Weights of a small mixture-of-experts language model, trained from scratch on English Wikipedia.
Size: 8 layers, width 256, 35.1M parameters.
Below are experts of layer 3 (counted from 0) of a mixture-of-experts language model. Rows are named router (the router's row for the expert), gate (a neuron's input weights, with its number), up (a neuron's input weights, with its number), down (a neuron's output weights, with its number) and show model dimensions 0-255. Each number is 200 + 30 x the weight over its row's rms, rounded and kept within 0 to 999.
After each expert's rows: "comes before" lists some tokens at least twice as common just after its tokens as in all text. This comes from a sample of Wikipedia text that the model never trained on. Tokens count by the router's weight.

# expert 9
router,177,219,208,222,234,160,146,196,252,173,264,223,183,200,245,182,189,164,221,251,212,228,223,189,203,191,184,150,171,197,207,190,222,207,188,205,246,256,267,189,164,209,234,226,186,184,168,201,238,245,193,211,238,187,190,192,158,138,155,171,203,210,183,155,230,167,172,230,210,160,235,232,239,240,218,185,220,215,227,198,169,190,167,203,145,246,236,219,164,170,240,177,208,214,192,192,194,213,162,181,177,177,160,208,220,235,219,146,215,223,181,174,188,200,222,185,226,245,227,223,180,206,266,187,229,169,168,245,188,242,233,157,152,178,191,184,217,308,201,217,190,240,251,216,202,254,220,191,178,207,200,161,229,199,140,215,233,205,227,206,209,240,207,185,195,195,174,245,224,152,221,140,191,184,171,191,190,225,202,207,138,172,209,211,195,213,173,210,163,211,155,189,190,164,196,196,192,218,247,195,153,192,196,166,178,168,200,209,262,207,240,139,162,211,243,150,222,167,148,226,181,177,249,189,162,197,217,222,144,161,187,236,142,169,182,159,173,181,193,180,208,227,235,221,156,175,220,224,184,213,226,211,233,232,224,205
gate3,188,274,215,143,163,196,162,211,196,200,153,233,214,160,230,169,152,200,188,214,188,176,183,206,192,211,165,192,236,213,252,204,189,181,189,192,197,190,226,145,204,237,229,238,225,177,193,195,158,194,160,184,184,243,165,187,192,251,181,200,215,194,205,162,187,192,236,214,213,203,231,238,203,220,210,152,202,165,223,188,198,199,221,210,232,187,184,191,141,217,190,267,203,198,163,227,178,159,206,204,166,188,132,175,210,282,219,148,231,278,173,229,201,201,205,175,228,279,188,231,188,199,196,191,168,217,199,152,175,208,197,208,201,144,161,222,179,185,289,162,260,225,192,243,218,211,205,151,262,186,230,190,169,235,211,214,202,144,230,205,145,243,181,242,130,160,206,208,223,255,168,165,212,215,209,174,170,209,240,202,183,163,150,188,194,217,166,181,203,203,211,203,227,162,178,207,165,193,188,178,178,213,225,185,229,217,175,229,199,260,167,196,194,184,133,246,214,221,222,230,223,243,194,176,244,185,144,199,199,152,201,205,156,218,217,209,204,175,231,217,216,195,233,175,226,242,224,289,201,176,195,187,229,222,172,217
up3,182,198,184,178,210,224,193,206,213,207,167,214,228,155,202,169,183,198,236,192,172,210,222,184,197,135,179,210,196,284,238,181,171,178,210,209,231,199,165,149,195,183,233,184,172,179,238,218,204,180,189,258,210,203,213,185,185,208,197,196,224,209,188,220,277,239,231,265,212,172,238,168,145,203,213,198,197,175,239,225,166,202,199,221,221,233,248,229,170,214,156,204,142,271,220,234,204,236,161,189,179,213,155,198,255,241,242,218,203,245,193,187,236,227,172,174,221,236,210,206,216,209,153,243,191,224,151,159,165,192,208,214,207,159,175,219,215,144,169,164,155,177,193,219,193,182,217,205,181,233,182,234,189,231,201,212,246,145,153,168,183,184,205,236,234,188,212,250,198,153,213,140,243,199,239,223,144,237,191,144,203,261,179,288,198,180,211,204,138,210,165,219,217,165,204,201,207,202,150,207,184,241,217,173,189,195,206,182,194,244,142,154,217,206,221,273,170,197,196,280,170,246,249,228,227,196,226,221,219,166,184,216,222,206,203,195,220,201,197,183,242,239,187,228,189,230,207,212,161,174,199,195,170,200,180,253
down3,175,173,186,227,155,193,188,210,224,157,229,186,213,187,205,176,154,219,260,222,199,228,254,231,228,156,214,219,220,156,196,188,254,204,236,176,210,172,222,237,138,186,218,201,165,207,268,205,188,198,199,159,189,237,204,183,206,197,201,236,197,228,185,173,165,150,174,181,175,194,249,210,232,116,167,221,203,247,193,142,142,210,210,200,153,200,202,171,206,160,162,214,171,236,180,184,270,218,197,232,215,224,145,239,167,242,143,245,185,151,176,179,173,199,150,161,194,200,198,176,274,176,205,260,179,172,194,204,206,214,232,186,191,175,185,264,180,211,244,227,201,243,214,234,206,200,146,209,187,135,165,162,236,202,198,228,124,217,182,218,197,199,226,217,209,268,194,222,201,197,204,220,201,241,174,228,189,199,182,189,204,228,199,203,188,215,184,251,239,208,185,194,193,180,182,203,199,208,234,218,192,196,257,111,181,194,240,210,159,175,212,191,255,270,210,183,223,198,204,222,162,195,213,196,201,226,185,217,224,224,195,177,233,252,210,203,145,229,186,249,190,226,184,217,159,220,167,252,197,241,235,245,181,174,208,174
comes before: ",", " of", " and", ".", " in", " to"

# expert 13
router,201,239,233,230,178,209,177,156,198,215,194,187,177,186,266,191,195,232,191,198,227,202,214,195,195,157,226,203,206,231,231,201,183,247,188,229,245,208,239,207,204,190,203,228,218,186,170,187,257,225,182,244,207,140,204,225,122,166,182,211,223,132,188,198,236,200,216,213,206,233,227,172,170,201,189,206,256,141,239,231,203,204,173,215,203,205,213,198,154,208,202,218,244,191,189,196,171,197,207,180,185,186,183,215,218,221,208,118,202,239,233,182,164,208,218,191,195,263,235,228,217,228,211,204,175,203,175,204,161,202,202,158,196,201,230,194,222,202,204,215,158,219,254,180,204,302,131,213,211,160,186,221,214,212,159,224,249,155,229,201,213,175,224,167,192,201,238,204,258,176,200,137,201,200,189,179,165,177,191,184,153,200,164,186,234,203,155,213,105,203,188,242,152,110,236,169,218,197,223,178,171,206,178,192,167,196,195,196,250,216,203,132,205,195,161,142,247,135,209,156,226,191,241,196,218,205,213,189,149,173,145,171,174,211,200,188,187,203,178,140,216,245,232,222,176,203,232,228,211,186,237,170,219,252,245,211
gate5,145,209,246,176,202,253,226,145,196,240,241,168,234,168,180,180,248,207,191,186,143,186,244,220,181,214,205,246,171,187,173,146,190,204,195,246,237,238,218,209,157,223,173,171,206,205,236,152,231,206,218,192,199,218,207,163,243,192,217,208,183,201,195,198,169,219,198,175,175,195,212,198,226,216,165,224,170,201,197,245,211,223,239,240,248,203,238,229,215,207,150,207,167,205,171,246,212,216,204,199,217,215,213,132,224,183,185,111,202,183,223,192,217,235,213,233,160,182,156,167,233,190,174,205,241,223,244,234,180,173,183,201,126,214,167,191,192,171,163,175,191,192,183,224,206,222,182,237,200,195,218,162,180,201,156,151,189,246,209,239,184,256,139,194,163,234,253,221,214,235,165,200,199,196,180,260,237,228,209,254,173,223,222,156,194,269,161,199,161,259,208,231,210,226,183,234,272,178,200,260,153,219,191,242,186,172,216,178,193,216,196,194,193,222,168,183,201,205,168,207,157,273,179,172,190,164,238,162,200,168,215,176,204,228,188,164,208,217,212,201,193,253,200,187,188,195,173,249,268,274,188,187,201,235,213,221
up5,235,181,180,172,180,161,150,253,239,183,213,178,172,192,204,155,149,181,188,178,228,234,133,246,168,186,221,233,156,251,227,220,212,250,209,181,202,166,169,165,174,173,239,259,182,214,268,237,221,194,221,230,215,212,192,183,178,208,208,182,197,195,177,145,181,190,223,206,156,196,199,226,232,168,205,158,198,137,173,234,221,205,207,194,211,133,181,195,220,194,240,201,174,201,240,166,149,196,187,218,209,162,210,200,145,200,249,229,154,274,162,167,180,175,191,150,216,216,225,241,218,222,181,187,180,174,230,236,185,159,224,171,221,245,212,232,209,161,194,197,197,224,201,228,219,186,216,199,177,141,216,170,166,177,218,241,224,186,167,201,236,202,272,195,245,163,196,152,234,210,211,212,162,213,217,152,185,232,217,219,192,213,231,267,159,147,208,154,243,221,230,238,154,236,183,165,204,165,197,246,254,217,173,186,227,260,199,201,175,164,210,180,210,164,198,230,217,172,180,197,191,166,254,186,197,184,207,206,226,217,200,258,201,159,240,198,170,170,204,197,247,190,169,176,182,156,225,142,155,228,210,192,225,226,166,225
down5,203,221,232,177,211,218,193,185,203,207,209,242,179,143,197,151,213,196,240,207,211,152,170,201,199,162,189,166,235,222,215,186,179,180,232,150,218,187,223,164,177,160,193,262,208,199,127,163,193,130,226,204,180,139,211,214,197,216,214,233,201,204,171,211,224,176,210,212,187,161,216,196,135,215,251,208,171,216,236,225,202,157,181,213,183,179,208,212,203,222,185,198,204,225,219,216,204,167,197,225,192,219,159,188,200,175,144,203,180,220,157,224,148,246,246,189,220,202,140,191,223,207,268,206,141,206,188,190,172,187,183,180,204,190,199,200,243,185,192,151,202,138,264,144,244,133,241,173,164,198,235,264,225,262,180,192,276,176,182,204,190,236,218,182,146,237,192,193,218,183,233,234,167,174,255,187,197,253,192,213,209,215,172,184,206,204,231,222,152,202,171,206,238,257,206,222,180,191,233,181,168,165,243,195,225,239,199,215,245,184,208,204,152,195,218,200,166,187,159,225,237,199,217,182,247,193,161,158,167,214,206,252,194,264,171,180,179,152,196,245,192,152,204,195,241,144,173,150,210,203,197,179,144,209,216,228
comes before: "0", "9", "8", "1", "2", "7"

# expert 11
router,225,236,211,267,216,203,212,209,199,178,226,219,260,242,215,205,146,197,227,225,228,211,199,169,232,229,180,208,207,201,223,212,171,203,193,237,175,228,196,191,222,189,276,218,230,211,197,157,278,213,182,196,205,187,154,194,144,193,220,225,205,166,200,175,148,148,169,215,157,178,219,176,222,245,275,146,187,176,231,187,160,245,165,241,160,246,185,246,222,244,250,193,198,182,180,142,185,205,142,234,180,203,186,164,193,221,211,181,227,174,210,266,199,216,225,179,187,231,198,203,170,196,199,161,164,191,173,175,225,202,247,133,158,163,207,229,210,224,219,244,211,202,216,150,189,215,206,199,207,157,222,197,176,218,122,210,210,179,200,201,238,188,201,177,156,210,184,199,191,222,219,203,235,166,253,240,212,239,211,246,121,162,194,194,205,207,214,181,194,225,208,232,202,200,201,182,196,232,193,180,130,196,187,175,229,218,188,187,204,190,235,141,169,180,190,167,224,185,165,209,252,184,288,181,186,190,192,197,118,162,239,238,191,189,199,174,182,220,211,190,160,149,232,182,231,169,200,215,202,223,264,237,158,204,205,166
gate4,187,189,202,235,216,192,206,191,200,193,185,166,198,213,205,181,130,251,185,246,214,231,254,208,202,218,205,192,200,144,189,154,222,184,235,189,218,200,159,161,259,227,184,158,192,171,215,218,157,230,224,180,240,160,194,235,235,172,261,197,156,185,165,218,168,227,189,248,209,168,275,160,180,230,192,186,232,196,174,213,196,199,141,249,178,202,180,205,218,248,193,180,236,216,130,207,229,221,233,159,225,171,203,168,194,210,213,243,181,142,213,218,195,208,168,216,139,181,230,193,199,242,209,189,201,229,241,205,202,144,264,189,213,221,214,230,242,185,193,230,228,170,211,174,128,172,222,213,239,235,185,201,229,194,190,174,190,174,142,133,170,161,193,162,201,187,220,185,248,262,215,194,205,181,196,173,185,256,167,243,235,110,185,212,187,182,169,162,184,179,196,248,201,241,145,204,190,190,208,203,186,173,199,193,202,171,247,212,212,211,231,158,223,262,179,234,235,171,170,231,229,206,154,241,207,199,191,237,236,187,191,196,240,173,185,221,141,171,215,187,265,182,192,208,174,217,240,203,168,214,202,194,200,237,227,143
up4,222,114,192,205,224,195,186,240,205,183,204,179,224,219,235,221,209,216,188,205,200,181,201,174,173,230,208,196,191,264,194,193,204,191,202,179,231,203,197,194,195,144,137,224,209,215,176,148,190,172,198,220,208,176,204,162,239,216,184,191,193,217,247,160,174,231,213,175,200,157,238,177,100,200,118,238,212,254,200,203,231,208,209,197,195,240,191,184,192,187,190,174,210,174,173,224,170,198,193,172,193,170,269,168,191,219,226,194,192,149,205,204,157,242,198,187,191,188,200,217,209,186,213,148,163,282,153,146,202,174,192,191,201,243,211,156,228,194,214,210,184,199,201,224,133,160,196,176,198,177,230,178,169,192,189,184,214,210,198,197,183,193,193,174,146,241,148,150,174,182,196,170,181,213,167,284,231,230,186,221,184,182,215,279,178,191,207,201,208,201,298,231,192,222,226,248,187,226,219,215,135,192,123,217,212,206,217,131,138,159,196,148,185,197,190,244,192,192,217,165,196,278,244,189,210,208,240,219,208,244,201,156,241,205,197,196,190,185,189,207,162,219,183,189,201,239,141,216,218,222,187,213,153,188,179,214
down4,207,173,209,167,206,227,258,174,187,119,189,200,247,240,193,168,194,231,232,216,224,185,211,186,212,177,236,226,232,194,197,130,154,151,184,185,192,194,183,149,176,186,157,185,180,195,148,188,184,247,182,236,141,196,216,202,185,139,221,192,182,176,230,186,256,177,205,231,182,177,217,224,213,249,265,174,191,187,161,159,220,200,196,151,220,165,143,221,220,196,165,192,190,221,241,214,218,214,194,192,167,221,243,170,207,214,182,195,170,209,162,190,159,207,167,226,134,202,147,168,195,246,207,239,154,211,183,254,203,111,154,189,250,170,166,148,218,259,153,242,239,220,164,221,184,152,187,216,220,142,192,194,241,239,159,174,180,244,230,200,242,197,203,167,157,144,190,201,177,186,165,182,195,227,230,241,192,194,219,217,217,198,199,173,217,252,213,241,178,254,175,150,187,226,199,206,212,207,195,177,235,209,210,195,194,236,246,197,192,187,226,184,191,224,189,182,227,161,264,171,249,230,214,257,150,205,158,184,184,202,248,200,170,227,170,190,248,182,204,216,209,238,217,175,196,183,210,226,197,209,174,203,224,187,166,175
comes before: "|", ":", " |", "=", "\n", "′"

# expert 8
router,189,234,196,211,160,195,182,179,213,195,183,264,235,209,236,165,176,212,229,195,221,214,245,186,192,181,201,174,219,180,227,218,195,169,169,237,171,257,259,227,190,198,284,242,217,254,165,211,238,163,137,183,259,171,211,176,191,186,217,224,179,176,145,186,184,157,195,192,182,227,232,200,242,199,249,145,250,191,168,198,197,205,177,219,146,171,222,248,185,215,210,209,215,192,197,129,145,172,203,190,185,185,251,171,211,252,192,188,207,184,240,198,186,217,228,216,185,232,185,220,155,238,195,146,186,217,205,189,198,187,205,166,176,190,228,212,195,239,203,191,169,161,211,161,197,232,165,187,194,173,240,211,167,236,145,198,201,214,165,209,212,232,167,175,153,184,190,190,223,213,159,177,168,225,227,185,190,190,192,226,123,230,238,256,292,183,190,125,190,254,194,223,162,219,201,197,237,212,197,143,148,227,156,171,224,166,165,224,235,232,244,186,177,197,148,165,148,151,160,216,204,238,218,178,164,164,160,209,174,201,186,193,195,208,174,148,197,185,223,176,208,190,219,205,184,230,205,226,204,170,181,221,171,249,241,175
gate3,227,191,185,227,234,187,206,220,202,145,158,209,196,147,226,242,222,250,167,202,206,170,195,183,206,205,139,264,221,208,231,205,142,181,265,229,250,193,156,267,214,188,248,208,183,195,220,173,238,184,173,196,227,183,180,186,233,194,205,185,191,181,215,180,238,231,236,191,223,244,213,217,199,273,182,177,250,224,212,291,180,182,179,204,214,175,202,174,158,210,208,227,213,212,204,138,200,147,197,218,233,199,184,186,158,211,193,191,260,191,223,198,181,196,149,205,173,198,272,153,240,250,232,233,174,191,186,153,219,140,198,170,231,199,229,228,197,225,166,202,182,185,206,201,201,193,164,217,202,164,219,186,204,261,109,200,208,208,195,235,158,211,213,199,206,238,224,217,183,178,175,147,180,143,244,213,215,182,112,185,222,172,175,192,228,221,187,247,222,189,255,205,200,200,173,243,205,143,159,219,234,219,169,159,202,220,163,227,197,228,181,255,201,218,199,186,217,181,208,169,263,225,140,192,236,166,183,192,178,149,215,183,199,218,238,219,240,216,188,179,160,246,218,240,201,193,227,185,198,225,173,189,206,226,195,227
up3,277,230,214,159,209,188,198,157,200,217,240,204,171,204,242,187,253,225,224,178,214,211,192,230,166,235,197,200,219,235,199,191,206,229,131,255,191,195,209,211,157,237,205,185,192,187,204,189,198,184,155,288,198,195,227,190,224,212,198,144,188,203,176,219,119,214,220,212,242,226,173,231,204,263,241,162,199,224,188,201,163,204,276,202,151,196,223,188,286,154,206,211,134,189,220,199,169,210,212,178,263,198,209,179,163,182,243,178,202,203,233,176,181,147,226,175,157,194,152,152,219,191,207,231,230,174,182,184,228,175,197,233,186,174,167,232,188,197,179,218,199,224,213,194,156,207,239,200,219,169,167,190,193,157,251,283,171,243,186,164,209,150,208,267,216,207,185,228,214,213,226,223,214,213,268,171,181,215,222,224,201,240,248,177,214,195,205,245,201,200,163,207,219,165,214,164,149,240,146,147,210,203,202,220,170,211,190,200,227,209,220,154,228,175,161,208,215,206,191,225,200,225,234,156,225,189,174,228,220,198,174,199,187,186,226,213,245,219,242,241,210,176,220,168,155,206,180,193,199,220,249,220,218,256,174,140
down3,224,171,185,214,203,199,201,270,246,245,195,189,180,240,203,151,175,209,241,214,195,233,185,129,207,195,222,177,179,238,168,196,183,206,204,154,199,213,267,218,201,186,213,269,216,210,178,155,186,146,169,178,198,185,175,201,181,205,216,207,254,228,192,138,183,226,204,239,239,174,186,222,197,240,215,208,255,230,115,166,213,224,203,235,192,194,168,221,148,137,198,199,224,138,169,189,191,176,208,198,168,233,181,185,211,156,258,181,183,179,202,251,215,158,230,185,132,172,192,167,207,166,205,232,167,202,246,200,215,191,239,200,168,141,203,267,158,256,221,204,208,229,218,174,226,232,186,163,181,140,200,148,245,166,241,157,210,180,177,211,158,207,188,201,231,162,199,165,194,175,195,173,160,188,206,188,175,188,229,211,170,192,191,212,171,259,235,218,231,167,176,197,195,181,184,173,169,192,145,215,184,219,225,214,173,179,194,222,215,204,249,189,175,199,201,157,208,195,227,196,195,272,145,193,227,185,272,191,197,185,205,187,235,158,195,208,239,223,272,206,187,224,197,212,254,130,174,189,217,177,188,219,212,167,171,190
comes before: " the", "-", " ", " a", " his", " \""

# expert 14
router,147,169,190,290,236,184,183,163,225,206,227,228,213,228,243,187,172,206,225,225,233,166,179,157,214,166,180,170,184,179,216,210,208,230,188,214,250,226,207,222,190,180,275,166,223,181,146,189,262,211,169,207,174,184,236,206,186,176,189,182,201,169,200,198,177,132,195,229,168,207,201,169,153,248,213,234,245,138,193,225,150,212,143,196,171,180,248,226,149,204,204,194,241,202,195,167,188,177,195,216,184,190,206,160,186,213,196,130,210,253,260,203,189,247,256,224,233,198,256,225,195,174,204,212,201,145,184,209,180,181,262,153,214,214,200,191,223,231,226,217,170,184,186,206,171,215,167,209,215,176,233,212,156,212,193,185,264,190,195,198,203,249,179,185,144,232,227,238,168,173,198,117,185,235,204,223,231,192,201,161,177,213,164,185,193,190,189,183,206,224,95,215,138,194,170,186,203,205,216,140,192,229,203,171,213,183,157,194,220,202,229,167,142,201,181,172,188,201,202,199,174,218,212,199,215,170,204,221,152,210,223,215,173,192,230,171,202,193,177,193,241,160,253,243,176,166,149,249,220,239,215,177,242,175,187,201
gate3,214,204,214,205,210,193,207,200,230,190,212,205,181,156,205,209,197,215,199,175,158,259,218,209,145,156,198,212,265,188,229,217,152,180,204,250,199,180,179,222,241,220,256,178,152,185,212,208,192,165,210,215,211,232,242,199,202,219,229,208,226,178,179,211,176,195,185,232,236,162,176,225,162,220,165,256,206,168,213,200,212,233,196,181,197,149,150,175,237,158,188,189,182,180,176,190,200,112,154,194,182,175,188,139,157,203,213,245,197,195,219,210,189,214,184,160,153,210,250,169,187,168,244,203,159,253,244,207,205,213,219,228,227,204,209,232,173,146,189,228,181,180,187,171,203,222,216,221,222,185,183,220,196,199,195,178,211,205,215,226,180,245,128,203,222,208,159,225,190,171,266,196,211,237,112,136,232,231,143,234,177,179,205,172,204,203,224,212,160,163,202,223,236,170,149,205,177,195,207,200,168,207,217,154,239,126,189,177,289,180,157,155,198,166,254,241,235,168,139,140,196,237,209,223,211,205,223,189,235,185,189,149,160,178,196,233,224,194,204,201,128,197,224,203,133,154,220,209,203,200,222,202,184,223,199,218
up3,210,229,246,195,179,151,235,215,230,204,203,211,193,225,226,157,248,208,258,194,227,188,197,227,201,185,213,224,192,258,234,197,127,195,200,213,187,172,207,210,218,171,211,191,140,260,154,152,198,189,136,175,133,214,230,180,196,153,212,228,236,216,214,245,147,229,174,198,226,201,229,234,224,221,223,195,184,234,209,184,246,193,191,240,197,248,183,176,284,218,190,218,213,262,230,217,198,198,232,173,204,175,240,240,206,165,234,186,206,230,217,155,216,187,234,200,236,197,242,204,210,143,202,228,178,211,185,197,240,230,205,149,186,222,226,228,172,210,175,247,222,189,232,235,205,201,201,132,177,220,204,212,217,196,206,174,203,216,150,218,216,156,164,128,239,212,193,220,178,223,170,188,179,215,158,210,192,203,186,219,197,146,151,225,207,168,240,211,165,160,189,189,149,221,181,179,198,198,243,149,160,169,204,212,178,131,159,202,199,257,198,180,236,191,220,168,200,187,195,234,207,271,192,185,195,235,155,263,202,221,207,217,239,211,236,153,262,247,187,210,207,204,190,233,235,219,208,194,177,232,151,169,158,175,189,133
down3,197,241,219,199,239,235,207,216,168,200,184,230,216,169,257,139,182,202,258,224,158,159,240,214,177,188,207,214,242,230,138,200,202,220,234,168,182,159,169,263,229,187,212,166,164,189,220,206,231,171,198,184,179,237,239,176,205,210,193,244,210,205,181,215,192,182,209,197,159,201,171,220,194,240,183,197,147,218,188,173,174,220,208,216,227,138,194,157,161,206,202,181,180,241,230,222,201,214,200,181,216,218,196,163,187,232,207,192,237,215,230,173,233,248,228,197,192,216,261,169,195,186,250,240,183,217,227,227,163,210,173,175,167,158,209,181,163,187,200,230,243,255,234,152,173,129,202,185,179,220,192,233,210,211,161,204,246,194,171,172,246,207,190,214,172,217,204,169,283,180,202,223,204,187,203,214,192,194,200,188,166,250,197,205,218,217,304,218,179,211,228,210,200,191,200,227,218,255,150,221,174,166,207,241,234,155,179,195,218,212,185,175,124,200,174,167,222,206,255,233,155,192,202,163,190,188,216,220,139,164,156,210,226,138,260,272,243,212,188,207,145,218,181,186,191,250,166,189,181,220,228,197,135,224,173,191
comes before: " |", ",", " (", "\n", "i", "a"

# expert 0
router,208,247,252,246,227,240,180,176,239,157,208,239,208,196,268,200,213,195,197,207,200,260,234,187,221,171,177,189,155,198,205,198,182,192,181,202,202,205,244,186,172,203,220,198,238,197,163,118,251,235,168,238,203,193,185,213,146,185,232,162,203,132,188,207,174,206,220,219,200,227,222,189,219,251,264,198,220,165,208,210,150,196,168,203,175,234,232,194,149,198,209,165,226,225,182,207,202,181,182,174,177,185,191,200,208,202,192,177,227,231,240,214,156,232,228,239,181,227,269,205,224,186,205,139,172,192,210,207,207,200,233,148,183,155,223,220,195,316,185,250,187,258,197,177,224,202,116,189,198,201,183,225,189,225,163,175,230,170,225,203,198,197,212,201,177,228,192,198,218,191,182,172,196,227,200,189,190,173,191,244,175,196,208,191,252,188,155,228,133,248,179,249,174,167,225,171,216,223,181,132,174,199,200,198,186,170,202,171,230,202,199,207,170,197,179,185,202,191,209,175,229,175,248,175,166,200,223,232,103,149,172,237,147,227,212,190,208,204,214,111,263,239,222,175,172,196,203,239,237,199,189,194,207,209,178,189
gate6,201,163,207,199,220,196,234,176,190,211,206,155,228,202,144,188,171,186,189,180,253,188,194,227,202,184,240,201,192,236,184,233,175,211,194,198,231,223,185,222,172,190,160,233,228,203,263,248,264,162,224,209,182,173,169,130,197,233,242,253,178,266,213,196,189,184,220,185,192,177,220,229,218,209,164,213,138,167,198,202,209,240,208,171,169,187,214,190,186,186,208,179,229,237,191,193,191,243,185,229,146,172,207,182,181,271,200,161,256,178,224,281,176,260,174,223,248,160,202,221,210,161,189,198,198,140,201,165,216,161,186,229,176,150,176,210,238,206,201,205,226,256,193,130,188,158,174,181,254,163,253,196,212,229,196,173,175,179,228,226,247,235,240,168,174,153,165,201,194,214,156,201,216,163,195,129,216,209,188,188,154,223,218,223,227,176,211,228,216,215,204,192,187,223,229,172,168,219,167,173,249,263,193,184,187,199,171,172,151,154,176,247,151,193,205,144,230,182,214,165,180,183,213,242,220,140,228,196,164,228,207,177,171,238,193,219,166,200,225,153,191,162,217,215,173,209,184,182,170,151,176,188,226,202,193,139
up6,234,159,130,207,197,225,187,168,219,236,203,219,228,217,137,178,168,188,247,193,232,205,203,200,218,204,172,192,253,245,117,216,200,182,234,198,246,225,200,214,211,215,210,190,159,233,213,202,186,227,236,182,221,182,181,187,191,199,191,199,193,197,165,238,190,197,190,210,198,144,157,210,212,122,147,152,227,190,173,205,142,259,217,177,144,225,188,188,172,249,198,177,281,206,234,201,201,265,211,230,216,212,174,191,202,207,181,191,194,212,192,154,195,203,165,218,198,217,185,163,147,206,227,202,153,162,181,175,263,185,153,221,170,161,221,220,200,194,198,233,184,244,223,246,187,182,247,148,294,179,187,240,195,195,215,223,174,183,194,217,210,137,163,259,202,175,195,161,220,133,206,163,218,206,236,249,203,159,221,202,211,138,188,176,210,186,221,233,232,216,182,243,242,180,197,228,158,198,218,192,217,247,171,260,147,236,240,166,193,210,188,200,228,215,175,198,177,203,202,224,180,148,188,238,191,195,198,193,177,205,229,203,211,180,216,160,223,231,201,206,223,261,205,225,148,207,225,209,210,252,220,153,164,227,148,190
down6,231,167,177,189,167,189,168,167,209,142,175,232,169,228,212,190,173,221,211,212,165,219,160,317,180,216,233,176,227,176,210,231,196,216,251,154,178,188,235,233,175,237,233,182,191,189,166,208,204,202,222,208,163,187,204,194,184,184,250,267,247,189,165,172,188,190,181,238,163,179,192,186,187,217,165,172,186,169,207,156,263,227,200,187,162,216,162,142,278,205,238,216,210,208,200,232,219,214,216,172,189,223,187,218,161,159,180,229,207,219,142,206,195,175,202,117,225,208,153,173,190,200,142,194,143,185,221,160,194,211,166,237,202,228,219,180,235,221,178,161,232,212,187,209,246,162,190,189,215,216,189,200,242,217,210,159,223,217,199,271,142,234,158,225,146,231,243,207,196,218,217,176,181,182,191,198,166,160,217,209,197,121,185,168,150,259,223,215,215,204,184,200,176,187,247,180,208,170,177,182,181,198,192,207,256,234,211,212,217,214,217,232,186,195,200,235,230,156,163,201,185,196,232,191,232,176,196,223,154,269,236,195,136,185,192,200,188,210,258,213,202,185,222,202,181,159,187,177,222,193,157,249,239,209,243,235
comes before: "1", "2", "3", "4", "5", "6"